From a checkpoint of a small mixture-of-experts model trained on Wikipedia: 11 layers, a softmax router.
Below are experts of layer 5 (counted from 0) of a mixture-of-experts language model. Rows are named router (the router's row for the expert), up (a neuron's input weights, with its number) and show model dimensions 0-127. Each number is 500 + 50 x the weight over its row's rms, rounded and kept within 0 to 999. Numbers have three digits each.
After each expert's rows: a language model's description of what the expert responds to. This comes from a sample of Wikipedia text that the model never trained on.

# expert 16
router:541413476480587506499596475488470513489497527483517612481580409445437552451430481560487526539481518445422452530447514595536474425483572487458466575443571514490448491469438500481473470466558538469504490409502505402582438529485473438455585507482590525513483438458632570563439470537424550551496501573458524507492583517498572545461470542461478444420504430481514446524504557481489451415571
up0:451459505535530482511541448466637518542450519534517551567537471545479533466528511447471481454398543381412472411539431559472472498418456541454520565435361515419523501416462446471437527486580481521482556422521509530552482476546500497465492556516501373457509407526455503509539469515520548444485526519477473503526528562437580563425453461488461386479431533450505506558418476555427487539492
up1:529558470571487403490430513484494480506494470540433419415449514496577401455509526509413565471506500521584397434490447505510512494570540519445550419482475530533393494416570531476505468483555503488498429512480545600554558554513570503631448486592461468333515524450536464504495475442496574556559517527544557472528526499543581548489520546504501514514514522499450490517525508397541496593452
up2:521564455516477501565504389504489509410436499498478489546561478583533541510482474529556481640532510457464463448556533405475529457457525602490518553408503554543442475526511407486520528511430549452429459543438609573453498475507487448457589486465403561488535466552462564460463534447449527516510584477433420492488488563569521541433439531543619545534490585509481522469473544591465517545521
up3:526568524449440597461490478520444537523498449508504552500519553579493491548585557498582538421523506562475486433471516439533444510528580521521569399556530430396529429554455554542470499512575529502490587517465453539406553484473563440494501529395517429559453448472547421509475427564460512497422497534526518497512511490502502437504454571578471524518494469451512420575446377473573400439559
up4:423418480503537511512586528456495647553441459460484524569434485462551475442480595528531534556492486499474476476571487528475493526468583499479399562483627445490526463488582467524526561585474491516517571475575477413496424468525540530494409556503465456470541531536528481515540435568432536419527557500441489503480515535610498450409467418506587517511526447448557470421534440455558544434542
up5:500468520521424546408447570475488508507515593523503448505589447515438495546457510429577478516532502411576388579600482604500473479546503469580409498531494409467436426490511452581542515515540512532458439471525610517478502498474521476513567448490544457605541545567440559527461506527557456540501464544441479495471508518521506484490523487547404469432491555506445395597540552509413530479414
up6:405490436439506609501482437501532569559495444386526475545510502488457462498476515528496482477489471506502465480522568477489559559546576535543564479371467416437549443484515428416491480443422589480521551561531404465526430448580500461550548498441534452454550454477511509553490437417524408487459571482519473510576365624473539524501550464517524534431511434528497496465491447438462536489543
Heading and table markup. Closing "=" of section headings, "-" in table separator rows, blank table cells, and nationality or taxonomy words like United, Animalia, Polish.

# expert 18
router:489442453597513490529422535562440483426558542502441542491513459490530443518444408574596428549472523562549467468512526511449602483502584513540526422406498513507470384479595528563467584486492446545424508548555521502430463443429514499495524516442533486451484611563498586553502504532443491448491426497509535370526452442527541449486489493462486507557383528480459568488515518526477500574568
up0:549445512499546584427584421519440467493515438480527477483510547510449451542466467519528473545565490579534585527415483501542458497488496600539525436478557452569483528471523440596584478462548530551525506487603509531518490552573543668496474478492464512554393494501516493446456523582481471593481512510525436595468421495437519529444486526540460418501520485463471541377473447513524507612570
up1:524481401517413522545509493530471454553616487446433506532564582474570603459451470474552522438460577551560423511474527476430503500505490566589538526514558466551503549546476567568413427416529536518608525497532453476475412414503524512472575495501507556537478501440527605455512587553514497405579540521500568497577478521507507438466497476473537463502577527589565448527502538476552533534577
up2:503451594545528526571466430514521505434501477486525478511481451464433459537447529527505502441522553588499597495491539404402512519464506526537411463529487549430449517484488540529531450507477431474488562490465519491482565478505391512697476455521515517447475523601571523429480441559499552540535481512476564487475544579529506498390405474466538534495510598460464492541498413430491391581542
up3:523498576498529588590494521432478462515540475487492494530454483553501520518542457493467504658482555483400421499520431568454479518527504491551422565518414439477540540489465498452474519436519492511476504416497429588467595478479463410530490499505516507597564414477517485565426363551480531481486472512522419588455503554381465475513462490465467441510543546524603446556467532451474428514581
up4:465448493559549466486485499484501479521534480569471486456407464480459544575494474522505488456462587535472440587520530471502522504462563500525508550523505502484580492549438490477500582610460480559457500360482415479471438535429474493485523532493420591513508539524466478561495541462501429536564488607524454460488499600574537586495536425608549544594555462558594556417512499535555533369444
up5:493570440560432497437447455466572461442559557433492518509436574472569480399442501450469551537509518490492486559439560457494547516536490484443625491468386546409420469580552398406539453469502486530486423535449539539543572453555467581475570588500490557473504505427461452405484488490539404529527556483510446505561448473563531510544455480557496517561454523539537472538514497524460507430426
up6:518518505535482503507475435498491522490565592527494482539556435409467434568549567475523460510530457542402530465513513476473526477521623512513474454547483549411517499396534433403437477455534444549494516431575507450575433550476549464480568563460490454541459479418479594514527487523495500407525522483506524456443440527450431425524466582526432563398474505518496574425586482549527507467352
Inner syllables after hyphen. Short syllables starting a word part after a hyphen or prefix, or inside names, like good-he-artedness, 24-ho-ur, War-ho-l, sou-th-bo-und.

# expert 31
router:440447553467605522391589631407468421579457491490519527515513514521586512485481503569428475522539468511413582530476473524538465433426512550533439402523568487496572516531439516556575441479542508463422509441603534539457531498503542437548480565452530463519412508423553476427562467563495482471503471460517575429546524536485491462581556574483495470503472494445485460566524483482561554436471
up0:519439527549494573480571492419481451547482511487493466574563496354493535542444479369478520407571419546511478448481479525478468530472449533452558576524570522490480530513482466536481425577523529523473507485516507580380493462481466573521537469544498427420470452550548558494444490505426475503482446476621531559446409592535461477524497567577548603467517434490423424443482488519488433484498
up1:429535537622566499476471525484615449417471532559539430496573434435524451443542525524513467553498484470439499491505534491516483469495517524417558480541489477535500430493508485457482561610473640532460586518376475421485539520540534499502569477501531428521494493421489468421521499590517514481533401550523462440555487499499489353490502582455539558466535389537558528492478513533406482503539
up2:443457479466513536552469481594563432462458541480538457473511423435562452501473439503503431506399515537502530466517550481481522557474428459516458437492531546392560511487456455534523454398533598544452513486442437491466537512480598511546579441566473421451462479569454513523567537500456522509529510588521521443496482602505522354471506473558497502481413435392564471548472537564485583432425
up3:456472499490483522514527506474470454463468479452535459535428544446597563508465493545433438490507525435491484497453595531597445602489440538476517491548443485551638499565563530460418521584484509389474525530526557534611502517446494494572555468483528598493497532607577490532422456450534544584546554539496529512536457503494484419549505445509553502545502490499581489454536417467476373475596
up4:473493499566544484512516463533552335517556475478547482503533456555473501448448473490532427502538450465488519516573548509539554580554481544555526473502418659482552464514595550511480602564412433522478615512499559536569497477522503422484508424464538501356504557477517526539484579467481515495476487561479537425507508538557470495531510438460503547511462437471476503452450408449501627561512
up5:471537455525510443532481618494450433584520535474513500514529585549528491476467592482518548425378642457508567558563548439469526577507473485464530483481490426466499476448577494507545464472544438515449595438505473523552391468581599517520473531531451395548444531418430474514497515530581559391492457536576476475564546490505469397523539448554460469502580487518481498472488471498522483466485
up6:471483469539505436529509505526548531462482509472476516552510585428508361463511487508489548473636501517478532490471425504502530499473401536551495519503611590511501489419469491571535517614474526515499514522434425522566571479554430470532431508428551456428463531556581475607558439494454524557538506506490520541524476488641516451505454441580585540574445430478525561453518571516431438541497
Taxonomic and name endings. Final pieces of Latin taxon names and given names, e.g. -idae, -ensis, -ia, -us, plus first names like Margaret, Antonio.

# expert 5
router:384569477569479542481519433450467518485553481562565443582545448444521406527431550572517445415559451574592463463474554486580523507484477477579501557449507541521534422547496565503482453574451460517557491580441457481552509565528512565523384562553551503511505470557473545438560546530520524399564482540542478513593494523508455511437524472515526575461415528541473552474463523486548405454425
up0:428540453549543454465472505534453488537515566587476575385440546465499484494399560582503455526509524585531456498444427536578582556516515506503562528524439440514518513477517483470607500453407486458505486479507584584533551553491471586448461500503506492462498497480372528572506545428484503463571386427481498421514569430494502580424489529409481536478516501485492519547561536491403529486601
up1:487538458479422550399479569420466420484507432489513486497431496529540509466434537544557522451457473468505459536521444558607574449529538436574480426475440439515552562379546494626443449568460498445522482545531561524502528441462575412411524472441449496529443423563510481498486499528423536546443437492487550516450573522451458417472455513449454549490440537508517457495500585488507450432407
up2:416589510457474510462404428426482575527494559514554469527519429506366532488521553526545445456431499546528418625495440504518508563546392521510479484483477600572475515498462609463512482450497502539499532432563508500510477519522436429471433454484494452428474511387408444553582486458541582515465537523495528518553505500456495554455554529443544524503392540521521495570473598458483497453442
up3:491570568491618556488459536443369499412487555558480468577513561540474530439473515384487504542517470517515472499491457523477527513570486481512525511540497530520423478582569432508479512482449507574645498521557508462515582499468579528455514388505543478399464496553510482549619509453419509441571597558519445456512561421516521515489533483530499498465450518442499570537514526519522373440518
up4:408339394550507445536465512430592484511525459561437550475490552544533534506535452532427498448573390486543527567458500498541513552565477505561507494548497392533519483452602512420509552580509506464427488569534469443450427463499506572409516529415511448461437497494543525477503432457416498450502449540452533532448624529544497443525505451539503530501507524486471581528580508477566476467524
up5:396520503541567489559430479505607471534564560511546529521534429512572535486469513493489434488521538495497650631451460480528424499428428465476623488528513460550418521485422470502514433422499555466521523559491537554553551475442388510484503413524513576432585414482521571575461461518479537491462456488545484444502550449572400509502479503521549549475437561512458457532512519523505526490428
up6:504580499508462492549568504562571393443409505575490571456480417485520480511449510588425409525424495560528532507531523448494478541505553458534563547490449401468393458527446502441484619430510562498448545528528502529517557535505498484585417497535506524453497467432521556617436544509505436403510392521490510489554543532496460466466556585488459542533492478522482426391553466507523574478476
Mid-word consonant pieces. Consonant-cluster word pieces inside a word, often doubled letters before suffixes, as in ve-tt-ing, sp-ott-y, pre-gn-ant, tra-pp-ing.

# expert 20
router:464489427519591506462461525494475551550448557479501489430476497427499554463562539603515535340434509517486517548564511491523485534503520391457489526528434472511532425499538448456460438507562523522487425464484464426390494538426497521428460505541474492497558424463553538559423436438394458475506409470556559552389556466506495454498560429477580420457550528422492491475459478535551463553554
up0:439506556522614475604544526504492516561517527485523484581528440503519488587524517456531559546514498539536575572561459592501473550505463481444500516459548482497525484605494352528542409496442515465526528507511548453484536507425574447534490408515528447552521476493498616546529563438424443364551505533505503587505568545461462409528579523467541459564591504446511579483508565482513534490466
up1:544490409534571408450492486487537530543544476542536564507542472547514523544529449514532331404596543438572456480545551557542489387584508507507447406498469445452507396575553542528485549444408463492522532478528554484529561439485451480505527482524403421554513538521512487445511546506459424448459494470489535523498511423577536476421381433497500522428486518477472520489539541479552454496578
up2:489498528624502596538529514493530527506451439483529412518440478542586439573472572513520461484493433508383464565515438507500504474482529479417494555497543504429514425494414460348488484528532595457491441596453475496450499458444524489419441445536415428453501482543457540487512487467512496447466525480478485442460421537472472542499396527483461433374524520510430499587591562457448500470498
up3:535559429465423531461506498496535495425527500529568527565484414536420526554540446388502506383593505592500555466512474351530499496532439425495541485473505498511486501592585504523462418427495452566450453468445487473505479491551516520543472571546519495472528418471531566494472518502390376590501509521503403393529498478564543481550539551496481501529428471454515531496522498470478564488603
up4:427467517554544521541584540517471440521511462599492471500425560519440546477487466471525488394514490428509515517520604419629569497438575483426527483542412541496471486517504480419505389536514536560527629537548554492537422487444516427421432458531527505472476510506511460532594407467471493430546543572509383535503505454496448489516547573478441484443513471432517448567500538488557503556457
up5:381544538469518513501466505583502525505419494456475422445554454501531494482454454565550513527514434506478524481554604499437523536501458506512472469448511547538539555440487457472510512407472506554418556483486409493504513524487495450552422454507505544547449625532550539649509511447457521515490504441468470523547544525472557495528563504365557557551443425553512415492505428615410516624493
up6:492491480467630462586488413487522520465513470452405509512490476492429529529507516564480479562604546498462506506536597563478504504494479508506517461583460441522477568578554511533529469480517495457539416463568502595536545611434485455474442548450574452490498511525495424360521457357486591466482513426510521486472569467534454503447456498503406558512526521396452482523450422523431557463474
Line breaks and quotes. Paragraph and line breaks after sentences, headings or list items, plus opening quotation marks and equals signs of section headings.

# expert 14
router:515508501568538541547386427491555461487483537581549498536443501547521540433546454401533404454543433515559564495449458435583509452553486465477531525391487588566499525508440577497444479505525507521519473549520486490445489470566528529413416489411416442504517462453541438477504572557503457447517550391542562522551534490473507416535459433405427547496436542535514520438478577571456457446547
up0:514487589511451620479556472472541527493514456572465483426500422539439546410526559505504527519475556438555510508466500604528541518575515555496421534522423505555434553466520535462402485534510422601517505502520514383426425485439484530542612566552568460540521568476482513432459559564556425555566441494504503492475497397556502461436494488547479578484447497491465431414509465534502451436455
up1:463500422593562562544531513454490436540477538533420424464446520403467606457421554511480492556563489478389483398594486467485548525494400520484578472521547486507470505520473551507519496469567566561503525398539513508541478560509553537544455574573521514544557558542481502552511514485542582479423479482485465598482599510503529559365552437420559537560564492511488534527501406504473497484500
up2:507487539508429395607495459502487486599483458568480481573531492535539541445480436509434481432503570467552415540432508453494499552513572525476424449563517504453479497591497520474570501434584462478493515499376483468505496490478474464470403528426594536552513550495539525457481516500447503402552543484488542526581474527535429530421527543447529426647514524485488451482481588485648533470493
up3:495490431491573577506448538510559381554532576518588502527594602480496463512472540539545467519517641540504515515411507523521437467454502468468490507499516514421478480517532542480460514552516422572559438477475528465516482493404599477588443415459541482536464460425503464436435513419428488496440476456474427405436461550508603518455556540485467548497508517581533464473457595534579451460503
up4:461577524475382521428519609443535540509421502481485514474502520411467476578417418495534547494493422531464553529483602512548500489509485482536482485466417582517489511518473503514522522569585504477554509492493488471432490511556453493587464450516429583412494368515439456571404427537457498489502562404461432495542562513475517506423423566465520497453477438574397526487434509538537534567548
up5:576545459473441516448428438544510636566490511502409465537478504489593551477487472594455500432552541550493556408468502475473488514523507454467489511587481479461417516583478563486579468535551484535533515437567397493376521414497542474545513464406515519493420496526490532567440501460470486449591523459491479507527606545432516468499428529521483530489460549602566611515507406498548508465506
up6:428512386465537451573435415466522446474535499489548452536562536548456515454584435457503548450464393510481471425581575515443552513521496559451503502481527504571494424430405511500581486488532508611449511483530512485507525492521529572553567412542480494488455499497522576538602571545526433437537505500471507491463485541630361565473527541531453519393561534499495493515465471591456479496487
List dashes and periods. Hyphen bullets starting list items on a new line, and sentence-final periods, in lists, infoboxes and tables, e.g. "- Website:".

# expert 24
router:556550440485456532376506557488532443510422492441478434483542540557566479587525461547431520514480448539457495537474501438532507542424441569464466501587588542466586529441517474441452472502502464525550491388571468506438475555507509494487532448474551529480383536531538442546542485466513447480492374544573531424480584487485516495513552493479489489553457516532609449437619487520439624503559
up0:456463616554579479499484446542493504523572486565458382504557490474469555514484542501521482463496532448424543528465526433534544542454552380388506560411512449414498457434565453479491458443509439568508492463469414493466497590479419617498456550494445480397522593494524549505474456505441486494462555540588580473486515434480516417449505449468513429475503468405451462521522558447463513551505
up1:453430531440420521576520455457596531522533509545466483446478577507479455515443443605530550472514499578479500459366567463521487507528513600422498442499392538479533551511479468477411447562482570498403554492560451433463513429494595502522526459464493460475449379479443505622534426474499431446556521520495521443478482466505489457583489490491489436460526497481422514556630470507488500476478
up2:478546442475553493476466487518550485490488480587555501518539421457488496419510492455414456534579510527482516504497513518461494532565533560588572394478524530519407398572479480497560487438414470513472465508515517531499429508436502508518602547530440549423436569612574457520606399426509577558474492475564507463503495524531444421523498460543604484465482508526415541475580488597485579440442
up3:565573566508496560524560376524484508611457434526397665478532604475440576562473590455519459516535556551453557534497570521466485536531623497539386477592478483535572516481431455457487470424522500491537503446511500478503470503546468519468532590488505459455467529458475441513529486555476563529489506545447466461429508557595484531572512478484473530513419498444447553465552493504509478548441
up4:554551399493485549554496530461600471454522443433472564453480530548466499613496584419488468401485480521480585534490511459477495509556467491427512512473554479457470512456529543498564519433443450479482468529410516492535485452435412497507568539470463493490451543379519464466525573508449541584510441527535460544503435480454627553327513427508433525397497505495526458576550480443497477546505
up5:535407542478466517510458438543495476481627493538490495483483483462547522503461523439492530456419587554431546574586564481510390453514571516511485563491402465407483473494503557415489560505500604465492477429479501558515533558525608400491503541472528494530436557527482430540487570545579419525409468501562489534501423518556550508377483451543495474515420486456562573523514468549590486524516
up6:508505592470498576484539487520453480488515509635511515459553410539561485504482538555467544519417691468463424443510501451533531535504556520510305491544522428567540512468522453434494543510594563455484489479537455494544368525508437462512510466521489540497544410524474572547496534535489421483477580480516492515452450511537486554381569531432500506528483508495491484521543539459484505503556
Measurements and word starts. Digits in measurements and dimensions like 0.9 cm or 36.5 per square mile, plus opening pieces of scientific words such as bra-in, Pu, micro.

# expert 2
router:578388490509481493570512499546540490509569542423529548442362532586529577524437454554554552473431526469461562435432472455465450450448471461537426519445508537521506548552532469494551560558390553486445454594559519528507538532473556450551443502490516523501514468455524515538577503501475565459444524515540591583524494495468561612556473554431442383536542458498524456480484543513593518522425
up0:455523469448430524518414495525490469456505458535609465426545485488467507464578511565557500524549536532571410512493394481486508536505429465499583471503449479418444482573448500575523511469503488430528477524488509532545478481506369471529527435458459523445603470526439463546542470575519390439580481591453501448534490471486503500595402458507399483450504436489425559504509578489493443365512
up1:546431459442456505460477520474549528518462509506471530567467510393512443428493509452536626394566501470506538502452558535557560417504524506544567528470458492477475506500480599413433561494495439607469506463559483492461508450612526608509513441489546574407571473531507480538460498542460479500639539497493474408502480427507510438529435488480526458512462539528393597484460437526482484462405
up2:539524479610531601440496495482573534447503500549508511522501524465480405415468354516556526390538506446449525472454454493515527506334474546465504464532467446474497519492601497482444336428474478469547517570461514474573552491455515476518510446411518526454522497461454485536514463638539486516509517497476558553444428512574549489491510540443532555553531441476488517556457585493468548520486
up3:540541529424447369505567437541505518478429564479513545515417465505477507549395439524511504397542620547500539503490530474485462568562612545512427458554535559533458426417510426496526557454473516467498536475616480513567504477509496456491493405455463479505457476495496581434521510527469429538457462594529481509404512455519504517350516533509504461490572462482539448485501427515555572508573
up4:588565388463502523514521445463532415435424429446508582515487430426556575399532481540462531490576515463512496520430499467532420524571447588439532584521425471508588426560486417500513557423440478519545544475478495547534480537442416541531448515496517479496521451458445620475578553456513450516444495510417468540518515448491410495481529504435434464537543507540502513465480445386489476438496
up5:563462436538512492578431489597494469541496464532431489536468497473525514508545500562434436509459376546501537529529464548449509410480557478613614532461492481490487533570506516517421534398579530540386555476528522498480524556548551407465520507520540536467518597450496525420431536521384547509509532528448465574536418435543478476499534525477446537427452369502486532423505501447449445466506
up6:444458483530540483510492560477462612548494397467549474531406386533514448536459487513550498483473524535542516448520562489458549476462585473544472421486592537605585543483516428568476550416459448567470534395510503555506506487516467538443430487500409469500410476532417517482559568501570523399505506597478588455411443531476574529534526516509581580496432462501512470496510495500494475449587
Table cell separators. Pipe separators between cells in tables of election results, sports scores and statistics, plus semicolons and coordinate N, ′ marks.

# expert 11
router:513520436468392486559552459537522480456580481536583466505490573448484529522516481542465460520461538471545558532525592404502520618529545570446497504517507516420520469487466590473553523463526425400557428422533505442507558474569586529587499565477546499542519522573543607439486504524538558501501593473432472604496533522514422471436564476502492492508497539515623509426555501479407576514533
up0:473394524519481572527471561452478578508485510387462434557563613561454446478585513519522472532434550497416514577569409478466608525578533512556521407536416489478478436527502570403533462436464465511524447520542496532434463413574534506619556540459507496551516579476475491491478434472471497439530518496540506487477474561524459452533545427515524550543534464495533618523533467474482545420466
up1:491454493500538533548568591568526531427498551486580509444477474531475500639492556517528443523455455484468553537467475517515543536488472588491454410546401501494527468480437490515441466569549504522462545532486548545393529561544499548576417535485464445396539553489499454456598601489468538468561461432549591530417466628456521484520538520523490473542493463573503566502490491524372531503411
up2:529585524435498525475515522565527561553527491502514535510580466439515568420419515612401489496456364539466475471520424498608497556432486389462491499505490583455488480434483526561509527479554452659542533487600520509608609492483580508518464516530446521520542504432545569472467523504458546493568452509461550467551482507488488469436500509478527503460564478510520501400448521478475583550550
up3:535523517567570535578597482529577552548463531463536531514466452513527439589497539445540481438434494408519504473486505498458583485556522440566458526448460498569448486478452531534484502471561503506440476565482565544524510475478474460479504481512412392527600525469501598447485519445566461536472599402454515546490434551496429550565608461446515496376515567519423591469515413489442441556530
up4:498485464585522512496480442502469530548462495575601487434396488463553542533426508551520553589469472478440542429433446512490472529367552432527520479423502444523502468470459451419485474529497507617563501552540527569578442460528634458510500484535519521505501547489448449540507649540560538544528514554547555523477509475435508589531454568476562555490531487479539520526593436495505556518604
up5:510505518520492487545517465507484567503585540432546563458509559393472446487533506426604480586486452501542472539489509539501474507578506551482463497538501559389512522503379422546526443496520483505448493437447582471549578519363503454483557471486465556500491535516486605533560501505528493469587533534520541574526457529487597549395521565458549473501597517445567428540462562508530560473631
up6:555474431520526466479499498515477415547502497493514537550500452483547523526487490529503536483577496408400606523491499512431473474479558570490461520539606414572548557596521490449543590494480543556567605583448477549450396564564474404554584484452426507447498548426447514525472494535520530431525551424519560488447504498381602494559486541546499482556501469431564499538492465416525471485539
Word-initial noun pieces. First piece of a noun or title word after an article, as in pat-ent, art, mat, cat, often in titles of films, songs and albums.

# expert 10
router:515481551495590503593558516462474437459570534592478507502453414456490428439507554522564471482555471539555464459518473570491476427526546463427446427509497475576522531526515474464534453467578548460415498446452467592446590451465500491619485512536411485570461596474572550398514519496486528476524522490440443549549436509491567409550409499563479514505498435532417557563515479406565457483476
up0:475554542505470423397516580453518579524499511444573483426581537452515506419546520479530527505364488457573411521568533501518469483455463513491569546484414509550435498477443531410568457520442470494562477355513449524467501446513530449503452414441526598450490515477472595544455507558467466531516429534555466478547490471496519506441462532479444581427475429436395483433461478561539475506462
up1:475516444485395558523437501463446510457473470500516506479481592538411421484465508483380466461515449481497529445476469430475474426497492422531451485528543528522625463394529504605507526537433543541524423531467531445513528419475516523513529508565457524451479541478473487534524503503471520510459481529561575576458554442510432601483398554520545578445345573510409463537554435487497457463423
up2:503545522395505353493526421498532439450463501455488509563517492425522469515406487534537569551408577440434521541460512519449531518490510579532491556484490438402483496483534513547526499487473611489435426601552589423534560431509488575551511454541524570602398496515497553548497505491520423553508520480500566470515569524584462443460486425528560496545482457563544440505507423410486473515480
up3:398492533497469477529562565491533421494600466508501425465487508592539567498532525556419396444442486511525556440462550423492475502504474586542442396488448531476452520495512473544519499452518490499581553498521539436546483543477567586611432472464515423475449485467590524546457420447523493570573553520407465508528511541493468461543616502475540538439466494471538431570424510614518546499563
up4:480581454549497489465462508527392560452508482481508491533519488502424553476406473405456524548415478407470504524476518493622571597531500483623462517455541545500446467566527566517464505474595527512605454488532479438488453461499578517460446478504444460591496447527426507518443531504487449602506422463448521453557436515525449485606443527487438589549428539423444468527481541502491511588526
up5:544516433497360491545510440522520467482474485413481479490435410522526461520535491448450493492454465475467450550427431501585471542499616549533503543452543518527459500487491504521465552455440440553513457577477437561536514488514513543384473435540544478451498555568568465562461454386567549535585501451520507494419517582484604439496526439479510506433658495510376523446473465511485477507486
up6:445521461513535503440502566411520497504486524512493490548569508504466408519532484439556562520530516549523541480461552575494523561493458478352545589538537511514488467529494491444516521520512608558416464527557433500586567489525448477542458465444566391502571413401559471564475503613480533573488413528499620490478364502450446510504491471555494566497441504483425494445458513522458535424513
Institution name words. Words and word pieces inside names of organizations, parties and institutes, e.g. Development, Security, Broadcasting, Commonwealth, "of" in National Gallery of Art.

# expert 0
router:493388510392431500541536514579492522513497453598508542434547584451509496500539479522427442528522504581553525514399482507502393479481584567430465545486534494476504520527459446378514459435421495497481418355496467494464430517460508547500556478490556533568527514527408437499470455454573545541548562559528485486413443459555454520558495428489490517529528511513525413541599472547494557558533
up0:407438503487517465528408580570541516491486555455498480557498422475531518544423579456529463503470491506511500501530598486482599422568570542576544475499449493466469554479493506486517504482552469438475611505527515494373487595539447480519472589479500450544515463499412401461487476475487475575365605477500488495529416517472538564456468436404540587514435520515455441558460522470441564446506
up1:470574517460486539537535496446521595591559437454527559506527528468497434497545580516427470469454543432552508421474485498476433462460563454459429539499580423538587499467542565440601540402458459567486556553585394430562461428461514515468519527521553459528458359474524579540483497499546523441536535575567545477484466465422523425517517514541520388465587492495540513480514492493487482547531
up2:440478444515441468544477514584458518486440464426521523463513592547544434591492534517496371519481505423422502537483457561548527509472532518532471489515365483459586577594490544533550524543565478448450466496481415553453523523468455471443515523477498442436425547496577555448491471564513538549551549528480473457464498374526492452524477440484594559417584596431465590497497467493540557456535
up3:415471429432576475523509565481575503495479535514553454522555421463472420483467456519478484519525428597488549544438513434649474497470558479435548505470506545580503529419495495430543558438486445507491558514566598456430482390526521473465436497404529419489528523479452422511464570513423512423521590565492489494492440450505434498560526467420540460460486507458576575416498541477437499479449
up4:452443451510534517451497470541491569391570435584494536521451477534460518421533493424579500523433396447565499562454448461513462452473545464467549515512471549597535488482592416493457500479541542542467472528548466472461494494610535526480545468435489505504480408575603483469475433535565401513538545469432510487485435476486488397553426547476509574412534644482425518518477489449531533533465
up5:334550449520454460542510495527517585534520578543503529463561457454575492445476516452572569553507430472537555526517508440500549452476543583531470519577411493580495522552398442392440529537516569463442485487581513541546521464550604538510433540447492501496436555559469493498490572509479493500500455432600545475531411533571407492503557517545497499539417449492443508499476451611508494476472
up6:493523439484490507511490485415480497487558506465439533511487488576569517503543483427470535391449490524442502527538443494511511533562487438485507488446510578546438530594465465428508385459574489553463521585540478479551468526464487445464494609513549630445525512470485464545599428586422421475477471514481579479585504497558525451502492598500523556565534491464386454578446440548422611501491
Table cell numbers. Small integers inside pipe- or semicolon-separated sports and election tables, such as league standings, squad stats and vote counts (6, 18, 34).

# expert 4
router:581553527499460520415420553441576529596362539459493529515450451429559504534520465460526544487448457460423559464487472531487472454568479438562631569528490552549530530466507463552575559505521531509524573447485423572466551479454409430506484509522542455438551448540430436502479525577465450523508504357449461492579549473515515462504473407468518478452546541483447595470468489513495459511556
up0:450555423525510500456475529579524527509569541573479505494393448412483482504463448594427441458494493465468467391442444488436460520513504549422581452554525483556547502568495517544487477469546455473504479460514553454517452624476446400562507526458455456492545500419508377580483405520543524610516517457446540499491476531518480464402457567504529546506575453454408573498511532424523435543477
up1:551500440584535490522470559529617539525488522507510427561556610493584550448526562417447476474520475507502440495496423426530552467523510487468500501502463440494538545508525503501522496532488504417570502519412479441525482412522624500465628492566398596460482485485485551520550457470506525594504424367570504554492508443429465525447516517581485554437569454533469461497549478585517578503541
up2:555505603533329490581456508432444497469525526491516494454498558480507494593496494467485488456526460480512572583445491519492503509426552590556379527485474495539508396562523604515527476577459563522568512494545475504503536500372557431520436506572509517493516457513476425467536479510442387513512494559495404566411525508600519495463520486503465501499447536587509469529502453503516500539375
up3:552609442490514474524539416539557584444396584559538520572411597462472556505523495440546457549471489443451511508351620434442518554524443443515508477503442527513539507583522502479583500569570447466510464382446527514493511478532466496500496439466465469561461477583428517473459452543500538428465594517563490576517594534480455490467475509514521563538526480588502517486506437525505544466521
up4:513455654476475563532407479537514500591510446584451444495485337502517505478568520475551491460589498487578424622605550530533457440420506530569602532481470390510543478437482435522482474532460506526500495558527469430505450440507542479509555491578439542507511514491566493525490578520489493466518464451492454563527462477480476497511510524524539545542437565476576427533502398559495526566525
up5:501500543449478475516451593471489540462532456493467477502446561550400657530587469474588601522443500440503498546544463505498512530507521436535527520508528555576522528532558523464506450461577603538480549465567554530514590412457587532549525455600483476497445504509519513498460592543560495438596515522502448614573516539482528434417462493579527517480502456483530548435430496408513430487549
up6:546496471571433521544460608413547611563413430483482530464497451478446447562523576486553476463592417442560436457517548549512578514455470538553546585470536616463473518423431449484448427561596448449483428501528452472586543448520534431560405512511455453530435523511494572495533422566491445513514491545448471494544502467526500429473511554460461605482508534535486508547476524494474534491543
Table and list openers. First token of a new table cell, list item, or heading, such as a pipe before a club, "=", "-", "The", or a colon after a field label.

# expert 3
router:478444494533503516491490466458447540421552536529470516498531460456546450496459454553478438470520530553406451545537522416478553551421490482494507397547476497517444399517488550542564515433467503492458471544511461590594575501486478553496518464530396490494475541524459537547566453613456454514445479462561492399593345482529504401481577514524543456518496580556448621471482596495547512531547
up0:504420473493522503536498503513504534483577392507393410518610473553478478491453475456533515510528477550469491564382529548507514493443452421511434543552485548465540464426540492393470460488648565515486554525512490454565478396526458482514442423504503526562504432442534445564433491491541444515484455557439478438528489439656541435412507548497500537453493497547481501465502471507584447534574
up1:475497461599532483551486506556398518398500397549594560511564533465535468536528466449431494528462538454410530482491510468487470486545486483554621479463561479483582444452435488529479553468507599411578468542501558507504516516467435474490531437505396488571404443489518406545469445516588558545592511447504501478498500499444433481481443518504596588482430494505508429527512459474527567457595
up2:465540493534392654461451539516503424489529575483566572550489417514482561475537549471515460545356574537393424511479517479497571521499463488509506509439498531424544529630519488557506510460571443518554459484491463531463521482483480564398493416534581532507549561460432518414476468538469541548569449492463461484547439529544460451497460443491529497497494539455529466424439436435519529541411
up3:469602540473424513502542590425478505496494486542457548479414597529515531475483459492477528552485489481550465456574408531609466595587494501525482509484475465522542393583417473453512609532487428484555478582564444531528545550448464445499457477466415467447580494500391526466568419519486553535493461589474476507478454511465470646530488514536484448460479532575483410508503488491558556493459
up4:537451469532434474604521471539575477469484535536503469506569470456548573402455425479465482528534549511460488522591475554578440504502510543500424542514552576538532491371519529490427564419485540598533451512499540583456464457511481522558460444432520503468546499396435468508456475584549560543485555491424482507564516522442495437439530495595576500435475461538582505466499563649444530485519
up5:509548505441524548524621518501486468436458386431450452430452368528466434486509594500475510540554515511562496554491474496478546443490464498445447605568458507493460570564483475577481513463499566540491418475470520489473520467422517387467523458601491532498526548496428480483452491458553555501399436589485472572517496553492413507515452454487545580576514555448611508435503446503516481458585
up6:545508497528490488431419535477542461612470522391481505512572393485564507537555521440489590594493467567452467476520519530493451505535605491502473506481449538534494519478526446489536541506478482483541503534583549534467567566455397499507485465565543451470513477517538520416501514568584496486557612552494426492537471505442531651433572435377444615495577481483526571532472543486462515464511
Foreign name syllables. Mid-word syllables and accented vowels in non-English proper names, especially Indian, Japanese, Slavic and Nordic, like Ran-ji-t, Yamana-shi, ä, ö.